{
  "num_hidden_layers": 10,
  "hidden_size": 96,
  "n_experts": 16,
  "experts_per_token": 1,
  "d_expert": 224,
  "d_shared_expert": 0,
  "hidden_act": "squared_relu",
  "moe_layers": [0, 1, 2, 3, 4, 5, 6, 7, 8, 9],
  "router_score": "sigmoid",
  "normalize_top_k": false,
  "routed_scale": 2.0,
  "balance_loss": 0.000306,
  "balance_bias": true,
  "router_logit_norm": 1.0,
  "scale_expert_input": true,
  "init_std_router": 0.0114,
  "lr_router": 0.0013,
  "num_attention_heads": 6,
  "num_key_value_heads": 6,
  "head_dim": 32,
  "vocab_size": 8192,
  "norm": "rmsnorm",
  "norm_place": "pre",
  "norm_eps": 1e-06,
  "positions": "rope",
  "rope_theta": 10000.0,
  "rope_fraction": 1.0,
  "qk_norm": true,
  "attn_scale": 0.245,
  "tie_word_embeddings": false,
  "parallel_block": false,
  "extras": ["capped logits"],
  "init": "normal",
  "init_std_qkv": 0.0458,
  "init_std_o": 0.00724,
  "init_std_up": 0.0458,
  "init_std_down": 0.00512,
  "optimizer": "soap_variant",
  "learning_rate": 0.00724,
  "beta1": 0.95,
  "beta2": 0.95,
  "weight_decay": 0.053,
  "lr_head": 0.0155,
  "warmup_steps": 75,
  "schedule": "wsd",
  "decay_fraction": 0.737,
  "decay_shape": "linear",
  "final_lr_fraction": 0.0,
  "batch_tokens": 131072,
  "max_seq_len": 512,
  "doc_mask": true,
  "train_tokens": 475300000,
  "max_steps": 3627,
  "dataset": "wikipedia_en"
}
Below are experts of layer 6 (counted from 0) of a mixture-of-experts language model. Rows are named router (the router's row for the expert), down (a neuron's output weights, with its number) and show model dimensions 0-95. Each number is 500 + 25 x the weight over its row's rms, rounded and kept within 0 to 999. Numbers have three digits each.
After each expert's rows: a language model's description of what the expert responds to. This comes from a sample of Wikipedia text that the model never trained on.

# expert 9
router:520475491486520513497488494504452503524452477490484477517488484482519514504504488494473456486533549484464493490478539504491516516484515521523460510496492489509485499496492505553529444525478500457539501505486499543524548504515469536504509476477523490552508512538526534501542501497428515465
down17:542509467500522507499478504490480431509473460522457500468483520527509531491518536478520506501505519516518486496469492504488508447429549492524479514481477496466489462484510535505524524487506484529502514538506524495474531499484489516468482552525464442500471499546488487496507493468500495509
down18:506521490484501505501503536488523489496434501534531491464530517478515518525512501478539478463480518443470487510502433492489523533470506490506462508548523483478488517479518520505484501566505475511488517521531505496487494481527519484517508523474534485520501521502475494467483544563474474527
It responds to: Newlines and heading markers. Line breaks and equals signs in section headings, especially after headings like Career statistics before a table or list.

# expert 10
router:498504460517531506517468520463485528492527505528485476492442517542501534440516540468491546505518509498470513488482516531525529495521484498491492540504546514487503519508489513486523505495494526453491491501494479559487509472545550458501495494497472465506471538525537510494463512519490480475
down0:520482511479523521496472533556481487476497505469485499470520487462542518553474500462486452494528465544466490495507476474501458504479488547518534474488502506502524476481516471492471496500467491513476493553503496490474509472510485493521526554497475510523463483510506518518540540529545486479
down1:474483512473463481500509508476487525475476504476508510533478517518500514561432500535489469507484478467473502524495471482489482499477472528478490518448510533541479547462506514539502510484481502506546521496519504519477497516571513499494520535480527503529503540514476522480519445499519496507
It responds to: Coordinates and math notation. Digits and symbols inside geographic coordinates, units and math markup, e.g. digits before °N, km^{2}, \int, plus mid-word pieces.

# expert 15
router:505491546498491500512492467466496544485494520523497492502528507486493477479484498459493505475510446493512525479477465526503466501487576513508509493482459533504510503495531528472528550494485538493527531533485489486505486471552548542519510517442490497480475483539511497486539539509513516485
down0:517499533508482471490559489486498492507503454495511540504539501493486494503468519474518532497514490455475534514474500441483494486470492529516479493508483567509499484495490492476478516497518517477520483472474472519546506541541512494523523550524488511491455512491478497482448520465526484444
down1:515492511512521506493508492497521503498505497491510517523527558486517475497517470515506518468500527496514556490494529543544513460514536528509488507537466517470512488473467510490522511507478537518550495519475445471460486512506537448546508489469472472514490448461515533496518473461504514480
It responds to: Articles and noun objects. Articles the and a after prepositions or verbs, plus the nouns and past-tense verbs they govern, such as wrote, produced, plant.

# expert 11
router:507490556497481499521496480484507549479504525519511502505542511486495470467494490457482504480499445495517526482485470525497470489505568517508504500502458532508511493493523530456523549499495537503517533529488493466500488463559549528508511509456503499487468476527512502488541543499514531486
down0:456502500497482547524500490506513494485462520507528520564549498504487532492461490514482523471517457505500509427523500514541514481484505504499471513496506524497478511495521517524502532489531479521496511493471467459510536540533487449502473515460514543487501525477494503482503505455446479508
down1:540457538527515515473511510481505535514460529526500505491475554464536469545484490492496520487493494502476514505505509500494453494544459527488505525532471531474515522458459507484462512531520564516509512513524497477458505488487544496538522481474530489496511467480520491513529485489491512468
It responds to: Clause-opening function words. Sentence or clause openers and connectives such as However, As, though, when, over, and word-initial pieces in narrative prose.

# expert 13
router:495505483519498483503485533517487532510529514509536497508450514486452537457494520528494527502493457470441449487507519487496454511491525495482512512457523490528510532511505490505528496513479521493488550441509524512515511528499547512520503473509521497450469503440521460521495517499505538505
down0:495464561502516553529503495519524515494519501460457485440487527530475503456530508461472500513511490526460492502499467528488512503484507522510525528460476503491556497488482510517546479495504532510488513474529501480505467542510519460499528483489505498496527519515511534532522483476461544481
down1:545481528480487478477528503505496477488516532487508533524487535488513480464492505474493498503508519506510469501497466511513529537484505554496503508489509553468532533527473543495473469544505454506551518523495534498484538493491489519541437510486531516469533523478466466501526461524497487491
It responds to: Mid-word fragments, places. Inner syllables of longer words and place or proper names, such as Inf-ras-tructure, ec-on-omist, Sac-ram-ento, Philadelphia.

# expert 8
router:509512504502493489510506507521536472495510461536476516506486510516504483504495469499485458506523542535517523553542546498507528469524459503474495460454485486486495506506496479480482488487515473550471475503535512502508465500511534560496500478521466496544514508487435493432469517492502508514
down0:469513455530503504521475488491487484471499486515496459486481472481526504477508496512471469456530487529491537488484460519473477517509500488495534492490519502462503485486507541537506530478496477519534481513536531535494459487515527441506544493474510421508511482482481549471479456524484504507
down1:496516500494522497547459480530510487510508457535482510536485524475451490501518512513444523514537532506497493452517539511511500472517506492517531509483501523494522553507472504553532532520495528517520511482518518499501500519519514501537442509499483456516494468518491532524506477424490519491
It responds to: Word-initial letter pieces. First letters or consonant clusters beginning a word after quotes or line breaks, e.g. L in "Lost Boys", p in pushed, cl in climb.

# expert 12
router:508497501496449491476486503451496456513463496492478518470482493540555512492505538571523486503478505492488490474500491453527523533499440497495501487504538503502522504511518471497497482501523485474453490488523499488495481513536503454493491478510501487489542540556470495481525463489474447503
down0:528505517461479486483512432478497512514486490508512517537538529495499512480458487485519490443481546473502462525511479481504505495475482509465504509487549476511470509494476480498527504496476515478494468434533481481492499496546475499527527488507554462466455477530513527526478477507499472508
down1:526481493479471508481487493461513506503519461509506483519546510474512491464500504480514511487478501550497535549485479469504471508500477505477464530530500495500557492512526493516519462536500517491536498506492547449494479551560517486464482510478436497519504494510506519514521507460509493447
It responds to: Biographical places and dates. The word "in", commas and month names in birth, death and citation details, e.g. "(Mulsant, 1850)", "Příbram –", "in 2017".

# expert 6
router:511491545495482495521493485477511559485506518522520498504530507485492461476494493463475491476489441488509529476481469528490461494496577510507507496495472530515510501496523523462521544493494536502519540519489502471503488466549554534507507516452506505479473476531512507481529547503519531491
down2:441456497500453512499506473515497506497513518503457543490516513454492527472512475460461470451531532499473491474537494470527466492479522520480510533506521488536482439508459505484547496550494488476549494537490497497495513511515503497483490528501458468485495487524483508510495496475472514507
down3:487451500493482505522517459490491498502525429475478499542523527492510496487456493484526508516523476545543530510545509481509459490491516545528467561525497507474515473453470503472492505506486571501510487514501498463487509499507480506524503495465502486478524489509484510483536506510451502471
It responds to: Numbers in tables. Numeric tokens in table cells and lists, such as years before asteroid designations, vote counts, prize money, e.g. 2006, 250, 32,395.

# expert 3
router:498508487483528491521550468492504554484495532512575505507486495507500450509484488475497441505481518531495506494523492516514499539503498448533515470483485479549492520492522502525514505463495453507525537488475499546526514499458486541506491478511497507520548480530481499534496466506535469494
down2:514515558462529472489478519510475482488509518496513507507496527498471476491487455455506508560505554482466488494509478470509506502490529502512522457506514474519477472468530521461505542487474511520480514439513491514500503513530510541495510484483513535527568439495476510505502507500525519517
down3:529530460464492524455511472511521525537491520492484501505523507469505485532509507477491509530531517517491478528491516502495464488508488515476504517468515508501552470485509576539501494513503518510489526543461530470482513484469483468483489443491510509482460501543512517461496509460439502516
It responds to: Sentence-ending periods. Full stops closing sentences and the line breaks after them, often before section headings, plus sentence-initial The and Greek or CJK bytes.

# expert 4
router:515488532491481492517498488471514567488499514522534496506522501485492457486495493463471480471488447483503542468481470532482450497489585505511514494499479523516508510490521522468517528486495529508521549512482503472496498475532550533504509517449516504473481477531517510485521545493516525498
down2:518506490455512474529543518503515534488535491511501506515489529494499515509530520473515513485487514500448528540542485492481501470521530478475490507493448529488521474518576509506468485506517501471525509515508502467497509522531483460526471517540504478510513474502493478539467464483436542526
down3:486508465496501525509498493529490496473491527509512509470503497524508471496537474511517555480544467571496526530470482489512505527468558545495505509500469506486470493476514488471493522500485517492543509488520488512495499551502483509486540510446527483483454520492508546519515489464437499524
It responds to: Table field fragments. Punctuation and word pieces inside table rows and infobox fields, e.g. colon after "Recruit ratings", "in" in heights, empty cells.

# expert 1
router:510487548492478497523494486477509557483505520521519498509535509483494464475494491459479492480492444490513529476482469527491463492498576513506509499500466532512511500493522525460522543497494538505519540522487498465497491466550549530506508512453506501479473475530513504485535544499516531489
down0:506505506519439502517502468528469507485537503480505461528497546496508519482496500533516489520465512504536553547512463481504512461466478493536531532499496516457502538556522541459462486508478545510505480520493497508539507538520509471494497485478470498503527499517535494537497470517493526502
down1:528470517468482513519518481487458473531515474527478476518502502498490473482448523479503502488537513504485553458486568454523553505478511513465510483530516498511468522506519538516511475520540488515459525502503517476524525486510512474509492483472566472516513508502505534479484462507501508472
It responds to: Table cells, names. Tokens inside wiki tables and lists, especially numbers, name pieces and foreign-script bytes after pipes, such as 29,09'2', Joaqu'ín', (sf).

# expert 5
router:506494509502551539482494483505472484513500486476464489497522516516517502467535483536524553536474479491466459477508526475501537500501444501514449542483467498484478494502504514535476525487523524483458462512513512507531487512464453504492498534549493512516477506461534527524529476504508540489
down2:500517516502504518499479571513482511457534501462486480480485502475498521506458447528475515503478473522492495504506464496534502491479530508519521531509521493497503497503504474485508544520466537540561475474459524470551503508528493474510450500477514501542491463547498521522466519509474499513
down3:474479468505484554456502499539519458522520502518476505487507565459553516495518485485496524478483464514493522512505518515521494473498516479463510455536479493468455493454482562482493488453496496461495499477497515542496478493523504477504551492502515501517515483512528475519499540495483499474
It responds to: Infobox field labels. Field names at the start of infobox or list lines before a colon, such as Location, Synonyms, Type, Born, Total.

# expert 7
router:482514465527542508461536484523515459486481515455530516483532473498500516547494523456532517527517551526528489508511507502508529498512490492508477485558476469476496472521484514524470498530506449531518497532513455485494506520458452453483498504508507510477482483483491503522481497514490441504
down0:536440526515461462468541563531489504506542468521494515479497499473521481515525505530536499486516484549480476518518474466483515514506526466490509523489487543504529502509475488506521513534504518512497502514492532503525474493524483462504487501529515519505505542484456509548477491520483548549
down1:510492527492512516482495518497505516469486482496448504520486499505524515520440512532543486471492515496534509544520525478487448534439492518521495558523518498498477486510458508507497520542484506530476533500493525537508516496512518507493513528484493486468526465436510551519475495490543505537
It responds to: Adjectives and word middles. Common quantity and size words such as some, small, large, long, much, plus word-internal pieces in running prose, like ra-mp-age, he-ard.

# expert 14
router:479509512519446501465501495545514541515480522529462519473531496484469502510503527512517446471525459513529489505478472475492465478466542536487509494483542514502499452482523505527468471486507496506486497490493500527543521516479495505497497519512475507525473552538482472475475471508485434518
down2:538497450510477538538492518479493487490544519516490481515507512466541458511535493519502503536504500513509534485519531475513492453462511502509527519498510536495489476490488486553497482522535501490535527540450521452551469532484503503504483497544508442485499480508507499507488522521497521453
down3:459516487504482495455514478479462503484522499493497504506508492469487477495455467514538557516494519509506491507511505437487481515465504560514560534454534506463538484508473511507476500543523520491498500475500457484506494496510492500521500494515487572521515512497463465553506508521489490499
It responds to: Head nouns after determiners. Nouns following the, his or its, especially time words like year, season, period, and others like section, form, deal.

# expert 0
router:488497490487487494516498548495472483524537483519454489493467485516498521532514538536510454498465495473520484480508478475520512524481498509472532525503535492539476506487441466493493419480495537511476520440502541471454487513492481476476490506515502512500530499489516500524482461508519540522
down144:525499505458492490495485502537512490516515509520482508490518496531488496447584479481519535527552511472503507484468469470500505483480511448501472502537504467485530482471488497519536522503521502501545487483474516509483478492496503505450493551483490528536536496534523496442520513503464505470
down145:478511508477493524505506492497533509516497509538543474475546499500528484518384497510503528556518491495527464490497511513484476502507488500523491502495471518501511525454509483501474486527465471471530541503512512514540484508473509471558508534492495477461481486485498536493503500506538479495
It responds to: Table cell separators. Pipe separators between cells in sports and results tables, plus semicolons and dashes in score lists, e.g. | W 28, ½; 1.

# expert 2
router:501506499511509508491472512464489510506552529487469497494468492485482529488481491542517494499506469499501495499464494507525503507470505456496483508448517519502491481530496506501554534435487512488517531507518529563496491492493541577533499561485472513499506524535501502448488501544507510475
down0:483478495483433537499456500509480485462509477459487519509540515478491512459492484517485506504556516459427500473522496454491522460520499523472460478498504485457527480483494510535509522492480501512498523531542523475488506498513512470516470495525491494520502517498508499552472546497502471513
down1:473471511468522467462540508496501505481449487492519484542508470527518486531476504478509475515512518543523541489467513470465486479489506552476488522536505517484479491451492512529459482479507466524520497483508499514526528497456469511541470484506447528515543482532463499507478517483476515515
It responds to: Function words, clause links. Common function words and verbs mid-sentence in prose, such as to, and, for, was, were, as in "population was spread out".